Weights of a small mixture-of-experts language model, trained from scratch on English Wikipedia.
Training: a variant of Muon for the experts, 320M tokens, 4879 steps.
Below are experts of layer 2 (counted from 0) of a mixture-of-experts language model. Rows are named router (the router's row for the expert), gate (a neuron's input weights, with its number), up (a neuron's input weights, with its number), down (a neuron's output weights, with its number) and show model dimensions 128-191. Each number is 128 + 32 x the weight over its row's rms, rounded and kept within 0 to 255.
After each expert's rows: a language model's description of what the expert responds to; "gets" lists some tokens that make up at least twice as much of what it gets as of all text. This comes from a sample of Wikipedia text that the model never trained on. Tokens count by the router's weight.

# expert 25
router [140 119 131  79 141  85 105 100 115 123 101 110 131 156 151 110 158 188  98 147 122 118 104  99 199 100 168  91  97 210 173 141 133 170  97 107 125 141 133 133 159 136 100  96  87 142  96 121 153 188 107 154 115 144  73 127  88 134  91 128 131 110 148 125]
gate0 [105 142  89 107  79 125 134 127  86 112 101 170 143 175 204 180 110 129 100 134  52 101 158  86  99  73 148 142 195 134 140 142 179  89 138 137 194 147 129 131 138 169 125 114 127 204  89 103 135 137 129 103 122 189 144 106 193 122  95 151 134 128 177 137]
up0 [145 116 166 105 164 131 114  69 119 135 106 133 133  99  81 115 133  92 156 142 177 138 148 109 136 156 128 120 101 128 122 118 110  85  83 127 114 158 106 148  38  89 121 119  77 145 119 155  77 100 153 105 148  57 153 154  63 156 145  78  84  98 137 113]
down0 [123 107 127 136 211 146 137 135 127 109 168 128  88 127  44 122 154 193 144 169 165 169 147 160  89 169  99 128 156 100  95 145 119 154 160 129 129 176 169 143 150  95 121 151  96 146 115 154 119 120 124 127 109 128 107 146 150 109 174 132 112  88 170 107]
gate1 [111  71 169  92  89 137 102 168 104 153 110 197 134 106 149 105  70  87 101 101 143 130 166  92 174  83 146 114 109  93 153 167 159 179 176 107 117 144 108 110  98 138 119 121 156  90 102 145 154  88 166 170 160 119 129 107 115 142 143 116 127 167 143  99]
up1 [ 81 104 131 100  89 140 128 160 134 155 160 155 133 123 163 111 113 123 109 134 125 107 128 123 162 111 174 132  71 123 105 111 116 149 121 107 106 135 152  75  77 130 152 161 143 104  74 153 156  87 117  96 132 127 118 102 175 136 159  91 170 192 146 114]
down1 [133 134 136 122 121  77 128 171 150 103 146 122  71 147 186 178 115 106 105 123 137 138  88 130 165 126 133 179 153 154 121 132 144 133 105 113  85 175 144  95 119 129 166 145 117 125 111 153 162 111 111 175 110  99 147 101 138 161 173 151 125 130 160 115]
gate2 [134 117  81 135 132 168 123  76 165 153 151 126  80 114 102 173 137 168 119  60 146  91  83 124 177 112 131 137  94 181 109 125  80 110 179 189 157 111 117 127 136 109 114  81 208 123 148 163  72 137 115 129 104 122 123 159 137 100 180 104  98 210 162  97]
up2 [160 154 136 138 126  98 134 137 110 129 175 164 123 135 164 151  88 133 115 165 108 136 110 105  93 131 119  98 147 123 128 170  90 126 116  84 179 170 163 116 139 104 140 212  75 154  82 217  85 152 119 166 151 161 136 131 144 123  66 103 110  92  52 144]
down2 [ 74 120 145 129 131 105 106 175 168  83 161 133  82  96 181 120 112  93  99 167 153 132  99 112 118 138 115 142 147 112 189 142 114 129 130 175  77  91  84 106 127 168 165 112 106 114 135 127 121 129 151  97 119 188 186 112  91 154 115 136 154 141 114 135]
It responds to: Prepositions by, on, with, at, from, and byte pieces of non-Latin scripts (Thai, Chinese, Korean, Arabic) usually inside parentheses.
gets: " by", " on", " with", " at", " from", " in"

# expert 8
router [155 109 158 106 144 169 154 167 130 136  79 122 103 146 141 139  94 112  96 116 122 122 108 182 115 143 152 134 144 114 126  89  81 136  75 160 170 172 129 129 118 128  84  95 115 155  92 137  67  82  96 139 152 136 146  99 149 143 165 107  28  78 149 182]
gate0 [ 72 145 108 142 116 104 134 154 119 116  62 118 131 100 149 125  93 188 131 136 112 130 135 172 216 112  84 112 205 174  98 170 103 148  87 170 132 164 131 111 112 121 173  82 146 147  79  90 117 154 111 108 141 138 101 106 151  67 110 186 123 181 163 116]
up0 [116 157 108  75 154 111 138 152  82 106 154 149 175  82 133 120 146 184 125 145 111 117 114  92 163 117  94 189 151 168  78 126 164 145  74 140 160 134 146 126 100 121 130 110 131 122 124  89  95 143 106 126 149 147 130 127 142 103 142  92  83 170 152 149]
down0 [181 123 104  90 149  96  88 130  96 137 107  82  89 109 138 128 114 165 147 168 113 114 116  65 107 110 140 144 144 132 106 178 115 155 154 111  98 116 155 156  82 132 146 159  78  91 109  77 110 143 110 113 162 110 125 142 128 132 106 133 132 147 101 149]
gate1 [116 161 134 147  96 126 106 101  72 112 219 122 132 157  79 145  98 114 174 115 106 124 182  92 125 100 129  99  83 131 117  97 127 103 109 144 159 148  73 116 152 116 143 153 104 106  82 178 158 126 167 108 145 102 133 160 145 104 154 109 108 138  83 144]
up1 [108 112  73 104 133 107 136  99 124 118 155  98 157  77 111 133 141 160  93  36 135  98 112 149 164 152 167 153 179 149 112 127 114 119 158  81  47 146 137 147 101 138 171 136  97 166 141  86 176 142 156 111 124 196 153 136 153 100  99 154 145 109 113  94]
down1 [145 123 165 125 109 110 149 144 150 130 115 145 115  73 154  74 166 147 107 110 136 121  57 137 116 103  94 204 137 149 100 122 128 185  51 143 101 127 127 160 123  88 111 126 105  90  75 112 127 181 115 123 109 139 134 137 149 122 110 181 103 156 185 173]
gate2 [160 128 120 164 175 171 115  85 142 117 164  80  75  76 102 133 104  59 171 124 169 183 115 131 100  99  85 126 197 173 124 132 109 120 146 149 131 123 150 108 112 129 124 136 126 113 109 183 140  84 103 142 149 109 102 138 138 152 117 154 172  94 168 182]
up2 [159 162  96 160 136 167  68  98 128 155 161  91 132 121 108 100  99 127 172 127 125 225 114  93 112 140 155 109 136 159 125 133 125 116 124 127 188 106 138  58  72 110 160 101 105 122 125 180 156  59  96 115 148 128 125 110 106 181  99 153 150  96 134 139]
down2 [182  91 175 115  92  82 120 117 145 123 172 168 113 164 129 132 173 149 168 131 143 172  76 102 111 105 169 191 161 150 122 118  89 213 142 179  96  84 109 139  82 106 123 145 157 141 180 115  99 105 118 215  87 146  90 111 130 148 120 146 132 118  63 185]
It responds to: Commas, "and", "or", "of", "to", "in" joining listed nouns or clauses in prose, e.g. "anthropologist, and historian", "walls, pinnacles and reef".
gets: ",", " and", " of", " to", " in", ", and"

# expert 11
router [ 91 138 159  90 168 131 175 160 108 128  98  97 120 126 120  93 132 130  95 116 133 151  89 109 145 143 162 111 108 125 133  56 111 166  81  98 126 145 127 128 155 113 155 107  66 125 140 132 123 153 138 123 143  67 117 144 152  87 155  97 157  99 131  91]
gate0 [165 143 107 117 167 153  99 112  97 125 170 147 151  69 132 140  95 128 142 147 158 182 123  75  73 110 106 120 146 117 184 103  88 162 138 128 179 134  57 120 130 142  69  53 128 115 115 179 135  76 143 110 159 171 134 145 150 147  97  67 154 130  96 119]
up0 [163 187 122 108  99 132 117 165 136 133 130  91 172 146 105  79 150 107  88 123 184 145 149 155  75 155  97 117 131 106 142 110 100  83 150 127  93 151 105 108  79 122 156 154 144 113 138 157 113 122 128 124 167 140 146 198  78 125 109  70 240 141 130  59]
down0 [124 106 141 107 114 149 132 136 137 169 121 112  92 147 147 181 115  68 133  97 142 143 164  97  88 111  58 137 105  84 137 127 129 119 128 157 135 111  90 145 118  86 141 103 124 182 159 117 172 111 130 150  90 177 129 129 123 151  99  70 139 150 146  84]
gate1 [139 111 162 171 139 123 131  75 134 163  75  61 162 105 113 127 179 102 132 109 153 118  99  58  98 110 115 122  63 161 143 152 145 153 119 141 150 117 186 133 109 126 138 125 110 127 168  65 157 130 103 166 128 136  80 184 162  95 148 107 181 145 138 114]
up1 [107 183  83 198 163 123 114 122 139 101 103 168 109 161 109 137 145 161  99 140 136 134 166 162 173 123 150 144 108 123  96 133 120 168  88 109 165 116 175 137 112  95 150 108  81 159 110 125  72 218 144 141 127 127 134 119 196 172  93 150  81 177 138 144]
down1 [120 114 112 200 125 101 192  59 108 152 160 126 128 147  86 143 130 145 122 172 135 100 157 136 164 115 170 101  81 129 123 126 123 183 117 124 171 143 151 126 132 133 124 121  97 121 103  81  87  78 105 141 157  87  96 101 135 128 142 116 128 149  74 168]
gate2 [104 135 134 143 106 115 122  67 139 109 155 129 106 140 120  68 190 123 131 112 113 203 185 159  89 134  62  88  98  97 147  72 111 103 108 138 123 123  94  93 136 153 192  57  86 149 133 135  50 128 152 109 138 116 107 111 111  67  67 160 141 103 134 129]
up2 [145 126  85  93 130 140 137 102  43  90 112  73 123 133 113 138 144  86 140 143 194 155 132 130 117 174 140  73 148  71 104 104  82 105 148 134 179 125 142 118 127 142  89  69 133 130 173 139 116  98 149 148 150 154 142 177 133 131  86  93  92 171  60 165]
down2 [122 131 138 147 143 116 142 104 112 177 102 149 189 116 137 137  91 150 134  94 138  95 125 103 161 112 140 110 166  62  47 117 138 102 135 128 124 163  54 175 179 167 179 100 119  87 110 112 137  73 124 166 158 111 154 146 120 132  95 137 104  90 132 163]
It responds to: Double line breaks and the first letter of a new paragraph, heading or capitalized word, e.g. "==Demographics", "Background", "bronze".
gets: "\n\n", " b", " B", " F", " C", " f"

# expert 0
router [ 88 191 123 150 138 104  84  94 105 140 142 142 100 143 103 119 174 172 152  85 115 109 117 101 151  98  70 126  70 189  93  89 145 150 126 108 199 122  91 114 145  94 133 184 118  93 112 130 105 105 142 143 121  86 127 116 143 101 179 112 156  89  85 126]
gate0 [160 104 100 162 139 118 147 172 153 143 129 160 120 132 123  90 150 170 135 162 137 153 169 125 106 138 210 151 139 172 141 143  85 132  81 109 136 118 102  92 163 147  73 138 143 131 142 133  69 113 154 109 148 138 105 146  83 111 110 134 104 127  55 142]
up0 [ 63 187 139 122  87  87 131 104 136 162  58 137 103 175 142 111 169 112 152 138 137 150 143 130  72 119 173 120  82  49 140 176 142 156 144 118 121 182 114  94 165 109  97 132 128  90 149 101 157 170 129 120 171  91  38 168 114 118 102 121 109 139 188 167]
down0 [124  77 148 136 121 126 151 108 120 149 106 192 143 110 135 135 126  89  66  87 112 113 155 173 172 109 193 134 136  98 144 117 156 148  79 108  92 128 228  76 117 160  54 111 112 127 128 146 152 113 154  67  84  83 114 169 190 104 135 127 134 127 191 163]
gate1 [111 136 179 101 200  45  94 116 157 120 161 141 125 174 119 130  45 119 117  79 126 101 121 106 131 141 123  88 145 137 130 106  84 140 150 102 155 143 122 140 192 110 128 180 168 185 132 132  94 128 104 120  84 150 145 102 147 145 155 153 108 119 112  50]
up1 [131 136  36 107 144 212 175 154 108 114  53  80 125 183 111 112 146 136 159 117  44 131 153 174 153 142 177 141 145 101 118 164 118 128 102 185  93 137 153 155  79 118 141  93  92  91  94 137 124 143 171 169 164 114 104 124 106 117 141 139 133 117 152 141]
down1 [139 132 154 136 137 132 125  86 110 155 111 110 147 160 120 127 153 167 102 138 195 160  83 138 130 121 107 105 101 126  83 171 140 181 100 109 171  58 187 140 157 121 160  86 122  42 111 117  89 158 116 142  90  88 120 186 161 130  90 175 151 155  89 175]
gate2 [ 98  88  75  80 173 131 147 100 143  89 108 156 149  86 133 170  94 131 153 102  68 179 146 112 126 164 115 132 207  84  93 107 112 125 114 113 145 109 125  99 155 125 145 152  93 156 160 111 122 110 141 153 140 129 134 123 172 168 107  80 190 193 118 183]
up2 [138  94 122 133 143 123 112 119 144  79 134 170  61  92 146 201 152  99 117 118 102 130  90 132 159 178  93 129 171  79 122 101  86 131 125 162 159 142  63  69 112  74  53  96 161 159 161 104 124  92 137 128 119 152 167 129 122 140  89  57 120 128 113 137]
down2 [101 160 154 127 186 103 117  81 147 101 150 117 160 171 152 126 186 101 126  71 125 143 120 185 152 107 152 134 136 115 116  78 138 170 164 139 224 171 101  89 160  71 124 105 147 116 127 143 110 107 142 150 152  78 124  82 142 101 132  97 127 199 161 164]
It responds to: Single or paired capital letters inside acronyms, codes and capitalized names, often table abbreviations, such as TSS, EMN, GD, KAZ.
gets: "S", "M", "R", " S", "L", "C"

# expert 30
router [142 117 101  52 126 122 129 135 117  98 124 130  89 175 130  92 191  86  93  72  80 140  85 120  96 101 144 113 111 151 134 110 139 105 126 111 125  82 187 111 170 156 124 136  83 139 153 190 172 164  89 103 175  90 147 139 132 116 127 128 126  81 190 151]
gate0 [167  72  99 112  96  94 140 119 119 124 116 152 166 142 134 104 156  84  78 109 150 151 110 134 187 122 109 128  74  73 107 110 111  90 138 171 106 100 158  72 147 129 109 139 163 121 160 131 123 126 111 162  91  93 142 130 119 128 142 175 110 121 166 133]
up0 [120 137 163 149 109 126 141  94 111 114 155 149 123 102  73 139 141 141 176 175 156 126  76 125 101 150 153 176  82  91 108 109 146  80 133 119 127 108 112 166 145 115 123 144 112 128  88  70 151  71  86 109  90 174  71 143 142 106 150  71 136 187 143 150]
down0 [173 164 187 132  98 151 124 112 105 179 149 181 192  99 126 113 193 157  83 145 150  91 116  78 131 137 165 157 112 144 135 121  75  87  97  89 141 131 153 175 176  95  43 126 145 126 153 111 139 133 105 153 188 114 115 145  93 132 154 104 176 130 135 148]
gate1 [170 143  66 156 134 194 111 133  96 117 112 168  98 132 100 155  52 105  99 168 152 183 152 190 159 175 146 132 156 125  82 117  81  89 123 150 153 146 158  60 165 133 152 154 107 106  86 165 173 171 147 106 112 131 166 130 169 145 103 217 121 141 110 140]
up1 [137 140 127 208 125 109 153 102 150  75 133  90 113 143 136 132 134 160 121  81 104 130 189 113 161 111  66 142  96 131 153 161  72 108 203  95  74  56 113 188 145 123 128  53 122 128  96 111  80 169 132 142 155 150 116 121  87 115 119  91 152 198 198 148]
down1 [157 104  73 175 158 109 115 107 129  85 143  72 127 155 129 164 117 135 198 128  81 151 144 117 120  88  86 170 165 133 104 159 160 105  89 131 111  76  75  84 159 174 190  81 158 100 151  41 122 144 104 122 107 133 135 102 108 112 114 156 143 143 117 140]
gate2 [137 119 119 102 101 181 108 133 121 151 130  78 154 144 194  76 143 119 109 127 137 127 122 129 140 153 137 126 109 111 130 210 140 142 121  95 129 190 137  97 130 158  89 163  55 162 115 128 165 140 148 112 179 136 114  91 166  98  80 143 135 201  69 154]
up2 [116 127 151 160 136 104 145 115 182 129 156 142 137 135 106 172  47 117 146 141 100 139 157 142 122 138  74 175 154 151 110 107 121 104 140 200  92 101 147 156 120  89 167 131 132 126  96 107 169  79 180 125 141 155 118 141  90  37 159 105 113 129 120 139]
down2 [150 114 150 126 128 104 122 124 146 122 205  86 122 144  98 129 142 121  65 123 225 115  78 151 101 104 144 119 176 115 126 111 112 124 165 131 103 129  73 122 134  79  65 145 171 111 147 101  81  50 156 151 157  88 146 108  88 153 170 194 132 110 143  72]
It responds to: Hyphens in compounds and list bullets, plus opening pieces of lowercase words, such as open-access, blue-eyed, Contractor, substrate.
gets: "-", "|", " t", " re", " s", " st"

# expert 16
router [158 100 147 134 162  93 138 145 157 179 103 184 181 124 208 136 150 143  61 148 135 178 123 159  99 103 185 103 119 150  84 187 105 179 121 136 145 103 100 132 101  76 110  83 117 122  76 109 130  88 101 143 166 124 131 149 176 122  86 160  76  43 129 142]
gate0 [145 210 116 124 197  76 116  89 131 148  87 156 114 180 125 148 114 131 171 129 130 126 138 139 101 115 109  77  89 143 137  79 140  57 103 105  80  86 121  95  97 142 114 172  87 131 112 101 178  84 131 124 151 228 133 126  87 136 116 140 118 185 129 112]
up0 [135 135 121 141 108 105 132 125  88 100 171 113 116 117  76  81 104 165 151 203 124 180 151 144 111 142 157 139  91 139 128 140 120 117 137 218 139 104 159 138 160 114 162 150 133 133 156 147 140 147 208  81 142  95  83 129  87 170  75 145 189 105  81 134]
down0 [124 148 148 108 121 140 158 167 132 149 145 149 152 128 178 115 207 105 158  40 173 117 125 158  93 110 162 140  90 120  64 129 138 117  61 132  84 146 143  68 122  82 100 138 113 192 121 140  90 106 149 143 163 173 109 118 113 115 102 154  74 106 135  92]
gate1 [ 85 120 152 121 158 111 108 125 163 134 101 163 165 101 185 152 169 147 138 167 115 128  34 108 163 118 160 153 134 149 139  77 124  88 151 105  96  92 143 106 144 103 107 153 172 134 154 154 117 145 137 121 174 112 177 144  86 195 119 165 144 153 108 119]
up1 [126 120 141 113 153 126 107 118 150 105 151  92  85 120 107 195 151 125 150 147 128 145 113  90 151 166  91  86  95 126 171 191  82 117  92 103  70 154 131 134 113  85 103 124 137 117 143  98 151 186 140 186 145 139 117  97 136  91 181 152 154  94  69  86]
down1 [156 121  91 107  83 136 140 132 148 135 165 143 186 118 125 162 175 118  89 120 212 127 138 147 158  94 151 139 121 109 128 125 116  85 160 139 167 142 169  83 161 101 119 150 134 117  88 123 175 186  99 104 146 132 169 130 148 115  83 126  90  35 131 104]
gate2 [ 65 144  82  80 136 154 128 153 188 134 131 101 161 112 112 125 114 111 154  92 128  72 166 146 107 168 147 152 123 160 107 100 126 111 158 100 135 120 130 120 150 170 194 122 126 116 144 113 120 122 107  81 116 140 136  81 166  81 145  93 139 123 132  99]
up2 [120 123 177 139 117 132 160 100 138 111 137 162 102 104 111 126 153 154 137 150 143 152 182 136  83 117  44 127 163  82 145 142 162 118 133 139 169  99 151 163 144  77 182 187 123 121 119 150 142 145 109 158 141 136 120  81 181 143 216  55 104 135 240 129]
down2 [129 103 119 129 122 133 105 188  73 180 110 134  87 174 165 132 183 140 117 136  78 193  78 185 162  95 152 113 106 110 113 172 150 138 141 128 128 169 125 158 112 124 103 143 120 144 187 128 130  73 140 133 132 142 173 133 117 121 124 141  87  92 110 136]
It responds to: The, a, an and fused preposition-plus-the tokens (in the, to the), with the start of the following adjective or noun.
gets: " the", " of the", " in the", " The", " a", " to the"

# expert 24
router [144 138 131 105 113  72 122 119  92  76 133 128 134 150  69 130 112 124  98 163 134 180 108 171 163  82 147 123 138 141 120 144 172 151  90 115  77 103 133 163  79 100 122 135 113 109 144 128 107  79 178 128  67 149 128 104 141 175  64 142 131  79 117 152]
gate0 [137 155 110 147 170 124 163 152 131 119  96 110 174 124 107 135 150 133 139  94 187 141  85 115 127 139 168 163 139  90 112 144 114  98 142 137 144 144  88 146 106 189 153 114  56 143 175 125 140 149 100 139 114 129 134  96 108 199 125  83  89 109 104 135]
up0 [121 111 160 159  58 126 164  97 130 166  98  92 112  94 155  99  54 142 104 164 119  95 115  72  82 128  75 120 175 107 156 146 218  65 119  79  88 134 117 111 104  60 107 122 101  84 146  99 164 163 222 140 143 147 179 154 127 100 134 135 122 147 108 103]
down0 [112 103 116 178 109 144 180 164 130  98 144 132 164 139 194 107 140 138 126  94 172 135 140 182 133 143 158 154 110 140 135 122  83  53 113 144  95 170 122 119 142 253 127  84 151 139 112 184  87 119  85 111 136 140 100 107 136 147 134  90 167 137 175 121]
gate1 [120 131  73 161 122 101 166 135 136 171 128 160 103 129 121 136 123 109 170 151  43 105 195  81 143 121 127 127 132 137 107 135 144 120 160 172 139 133 147 116  95 128 119 120 118 144 106  83  90  77 153 111 111 149 115  99  63 117  89 125 115 136 118 173]
up1 [145  82 164 132 151 125 113 163 158 162 134 131  96 124 107 171 133 120 134  64 117 133 152 183  86 172 131 111 113 130  67 102 144 130 135 117 141 101 182 156 101  90 139 103 107 158 120  98 114 169 117 123 107 224  74 158 110  96 100  88 115 155  92 128]
down1 [103 168 130  82 102 167 157 179  99 162 161 155  92 129 104 119 151 126 153 111 154 148 169 130 105 145 115 130  98  87  91 136 171  42 138 142 179 135 144 151 136 166 107 115 178 179  94 114 167 103 105 175  43 177 146 153  75 112  99 113 119 193 104 111]
gate2 [122 119  88 153  83  79  71 167 167 172 157 131 183  93 125 129 118 122 130 203 122  98 118 124 117 130 172  76 143 109 112 114 100 142 187  81 110 120 108 156 101 110 133 122  86 161 190 118 119 147 178 134  77 204  79  99 135 159 119  93 126  75 186 121]
up2 [ 91 130 113 146  98 157 157 117 171 131 121 161 122  99  63 120 146 116 108 154 182 109  96 179 152 168 189 100  86 169 142 168 156 146 130 154 114 141  92 141 120 129 153  99 173 107 123 130  96 103 155 120  72  92  67 171 160 113 175 139 128 174 145 129]
down2 [147 163 109 126 108 166 112 186  81 129 158 160 106 129 105 144 129  77 140 126 128 119 120  80 143 109 155 154  93 168 191 156 150 113 164 107 115 144 128 144 104 109 159 186  87 107 154  91 175 137 115 152 127 176 113 123 109 152 195 157 144 115 137 149]
It responds to: Pipes, empty table cells, bullet dashes and field labels in tables, infoboxes and coordinates, such as |  |, - Country:, ==See also==.
gets: " |", " |  |", "|  |", " | \"", "|", " | A"

# expert 10
router [141  92 198 111 152  60 112 157 114 176 164 147 152 109 148 105 192 158 168 100 191  90 116  67 145 160 103 147 184 164 166 125 150 112  79 130  81 136 109  87 131 118 137 145 100 152 174 134 114  94 136 147 129 147  84 107  82 145  99 122 161 127 180 153]
gate0 [122  75  89 144  91  67 113 118 130 125 182 156 123 128 173 104  92 153 127 150 141 172 134 137 135 130 143 137 119 171 117 126 171 153 183 115 143  89  53 153 142 170 105  93  75 147 128 133 114 123  94  86 187 136 149 120 125 136 124 101 184 139 114 131]
up0 [154  93  96 176 146 121 107 139 142 153 103  94  71 160 122 127 103  87 126 187 149 184  88 147 127  88 122 109 155 112 137 106 181 135 194 140 118  83  74 128 160 126 133 118 145 118 182 107 140 112 128 151 144 125 217 159 149 136 145  92  85 181 137 135]
down0 [112  88 165 169 146 142 139 108 152 130  95 178  83 154  94  74 135 151 132 191 122 137 120 129 156 139 172 108 114 132 130 105 202 157 170  99 146  75 147 136 130 134  69 116 161 215 134 142 107 140 160 116 101  76 152 129 151 168 152 110 118 209 173 154]
gate1 [129 164 109 171 114 118 136 118 128 137 142  93 170 130 135  68  98 129 174 144  78  97 207 129 166 115 158 146  63 164 134 112 148 130 122 158 106 102 121  79 115 117 134 162 157 127 112 159 177 131 100 113 114  89  70 148 163 123 149 150 128 119 167 110]
up1 [126 114 164 145 161 162 125 127 181 125 113 173 118 127 140 169 136 131 118 103 188 205 115 135  73 123  91 103 120  91  70 142  90 165  93 136 177 122 110 141  68 136  90  75  93  99 148 135 134 173 174 128 152 148 142 104 111 127  58 109 189 114 118 126]
down1 [140 110 163  70 130 160 179 160 124  87 121 142 127 146 149 138 133 162 139 127  88  43 160 189 139 133 130 108 162 160 141 157 140 100 123  90  93 153 137 112 123 192 101 111 188 143 143 148 179 171 127 158 134 102 176 140 134 131 123 187 175 116 168 143]
gate2 [195 138 143 107 153 170 136 152  91 130 171 165 159 135 117 137  92 125 109 131  88 126 139  97 125 177 154 107  81 120  82  76 195 129 142  78 157 111 103  75  97 150 168 160 162 110 130 120 128  93 123 125 188 131 188 163  95 113 133  90 108 119 122  94]
up2 [ 99 116 176 132 116 148 119  96  68 155 123 121 102 133 135 138 175 136 109 136 100 130 176 189 131 163 186 116 106 131 241 170  96 174 158 151 133 111 160  81 198  91  85 121 131 113 124 130 152 155  94 114 100 163 114  45  74 129 148 152 119 155  67  97]
down2 [118 132 108 149 116 147 160 170 130 167 138 107 115 112 111 137 109  99 117 115  90 151 129 148 121 135 165  52 115 139 122 124 115 171 177 168 181 118  61 172 113 114 170 169 119 115 126 194 166 136  87 103 113 167 133 150 174 198  90 104 143 101 154  97]
It responds to: Colons ending infobox labels, unit words (km, kg, hours, acres) after numbers, and role nouns describing people (director, historian, politician).
gets: ":", " m", " km", " –", "%", " -"

# expert 15
router [127 119 119 132 146 140  96 173 115 147 151 139  92 102  85 160 133 113 136 154 178 126 188 140 109  73 100 149  94 159 124 114 132 207 106 125 120 141 123  92 115 119 138 190 106 109 125 115 158 117 156 150  99  90 103 104 129 117 172 109 112  89  93 131]
gate0 [138 136  60 118 152 130 139 159 110 133 163 141 152 126 168  58 132 166 155 136 105 131 159 115 112 125 115 128 162 200 153 126 154 134 140 129 119  77  51  83 187 173 113 125  82 106 120 120 120  94  82  69  98 155 138 128 169 115 136 138 144 152 134 177]
up0 [124 129 120  94 129 132 155 105 127  90 117  60 148 127 121 149 110  96  72 165 130 119 120 102 178 131 125 132 126 103 112 144 132  83  71 123 108 175 166 126 109  43 119 142 127 147 159 153 182 167 129 153 186 143 116 151  70 132  72 165  78 137 131 118]
down0 [173  59 128  70  99 147 135 134 135  56 162 120 119 127 121 114  62  77  99 109 167 113 123 183 154 140 117 111 150  61 108 131  78 103 144 141 139 114 179  96 100 130 131 143 160 148  66 159 126  78 130 114 127 118 130 104 143 166  73  82 158 129  88 131]
gate1 [164 110  63 112 144  88 153 158  98  78 158 157 137 172 102 113 120 114 122 122 177  91 144 208 208 116 129 109 176 142 121 129 210 139 118 100  84 159 111 117 170  88 133 146 136 122 136 120 175  98 183 101 156 103 126  95 144 104 173 168 107 125 119 101]
up1 [ 83 170  98 163 106 178  88  90 101 130 126 170 135 144  83 113  94 131  86 138  87 165 152 135  75  78 149 135 116 128 110 131 111 104 112 111 179  76 113 166  98  74 147 131  68 124 169 144 133 126 173 111 138  85 126  84 120  89 107 112 130 120 137 131]
down1 [131 187 101 111 175 134 166 159  81 108 131 106 164 160  85 146 134 108 114 122 120 126 156 106 218 161 145 125 140 101  83  86 119  79  96 162 122 119 127  93 175 161 108 143 169 181 106 100 186 101  98  85 144 177 109 108 138 162 132 181 106 101 123 111]
gate2 [167 144 100 133 133 150 111 142 167 128 153 149 165 106 175 161 132  86 115 154 106 156  97 139 138 130 126 150 149 126 136 132  78 123 112  93 189 199 143 165 153 172 161 108 184 154 154  84 108 151 149  99 104 123  72 160 119 186 140 140 131 136  80  80]
up2 [ 98 176 142 140 162 136  99 152 160 171 150 145  69 177  93 134  93 129 131 181  97  98 105 147 144 139 106 144 137  86 134 155 109 135  55 113 100 171 155 127 115 132 154 123 111 134 162  88 151 136 136 119  88 173 193 127 122 115 142  78  86 167 136 140]
down2 [105 116 109  67 176 123  89 114 124 121 141 146 171 134 143 200 143  84  96 117 168 112 116 144 145 136 180 119  95 194 122 129 122 125 116 158 112 139 172 126 135 116  82 138 135  96 136 103 149 145  91 125  84 100 180  94  90 105 102 121 150 152  91 174]
It responds to: Capital letter or first syllable opening a foreign or scientific name, like the abbreviated genus in species lists, such as C. imperiosus, Hobart, Chianti.
gets: " H", " S", " B", " K", " L", " M"

# expert 14
router [140 123 145 152 176 119  91 107 135  88 145 113 109 126 136 185 119 163 173 116  84 136 209 131 141 123 185 148 128  75  58 170 120  56 103  87 130 139  82 124 121 125 102  71 118 126 121 106  69  48  96 110 133 104 111 178 126 119 125 134 147 105 145 166]
gate0 [192 139 143 162  47 171 101 167 159 190  97 138 111  68 154 127 162  94 112 156  91 127 145 114  99 126 115 117 153 124 158 128 136 113 127 127  69 126 143 156 133 136 133 165 149 129  98  86  64 129  95 155 101 162 122  88 170 153 134 170  61 145  50 106]
up0 [ 26 127  95  69 137 134 118 150 128  95 125  88 158  99 151 163 127 109 134 133 119  72 147 157 103  48  99 192 172 143 129 179 185 177 129 185 103 175 113 132  72 168 124 104 119  90 118 134 134 164 179  89 109 104 102 112 106  95  89  85 162 131 144 130]
down0 [142 118 127  94 168  87 170 162 136 115 111 105  77  93 142 127 170 105 128  68 143 134 111 106 118 172 148 169  84  98 121 148  94 150 150 145 179 111 169 153 113  97  25 158 160 100 127 168 202 106  94 120 133  84  88 189 116 133 140 122 143  69 129 140]
gate1 [106 126 121 167  91 127 104 168 115 105 170 140  76  93 106 130 120 134 159 148  80 149 149 103 139  66 114 155  64 159 131 115 106  84  63 133 128 112 131 126  78 170 129  89 142 161 113 167 131 129  79  59  88 105 126 112  72 140 152 110  99 107  96 146]
up1 [116 122 128 176 166 106 199 140 131 137  68 176  99 142 137 104 172 176 128 111 126 129 110  87 102 129  80 143 177  87 142 168 130 143  93 118 187 120 168  81 138 164 155 144 128 120 201 101 127 117 164 156 177 169  95 107 118 129 194 167 123 154 139  94]
down1 [119  99  74 155  87  71 133  88  66 106  82 131  85 113 119 135 148  76 108 134 134 109 149 161  98 137 148 157 108 191  86 182 152 161 168  84 161  90 138 109 140 212 131 161 127  88 142 110 157  96 134 102 164 139 109 131 143 125 113 143 108 149 154 174]
gate2 [ 72 101 167  73 178 120 100 159 131 116 119  86 123 187 116 196 124 128 160 119 121  83 140 118 149 142  69 123 168  91 134  73 150  92 140 125  66 152 149  37 184 170 106 130 117 173 128 145 158 115 133 121 101 108   7 105 164 162 114 106  74 150 142 149]
up2 [155 156 156 128 100 127 126  69 119 145 162 188 135  85 117 106 153  74 112 121 120 110 130 125 167 124 116 117  40  97 109 130 111 162 137 111 186 119 132 135  90 135 125 190  99 124 168 142  86 166 127 147 203 142 163 116  99 144 115 116 146 122 132 135]
down2 [122 146 140 103 130 141 166  95 131  62 122 135  94  87 153 150 121 112 158 147 108 103 150 181 112 200 116 142 159  83 128 102 122 162 160 123 187 112 129 167 143 131 103 142 142 107 164 116 106 146 120 106  95  65 136 151 133 188 174 121 156  88 110 118]
It responds to: Closing parentheses, quotes, braces and pipes ending a name, citation or formula, e.g. "Press)", "(2,009)", "Nails Inc. =".
gets: ")", "\"", " |", ") |", " |  |", "ing"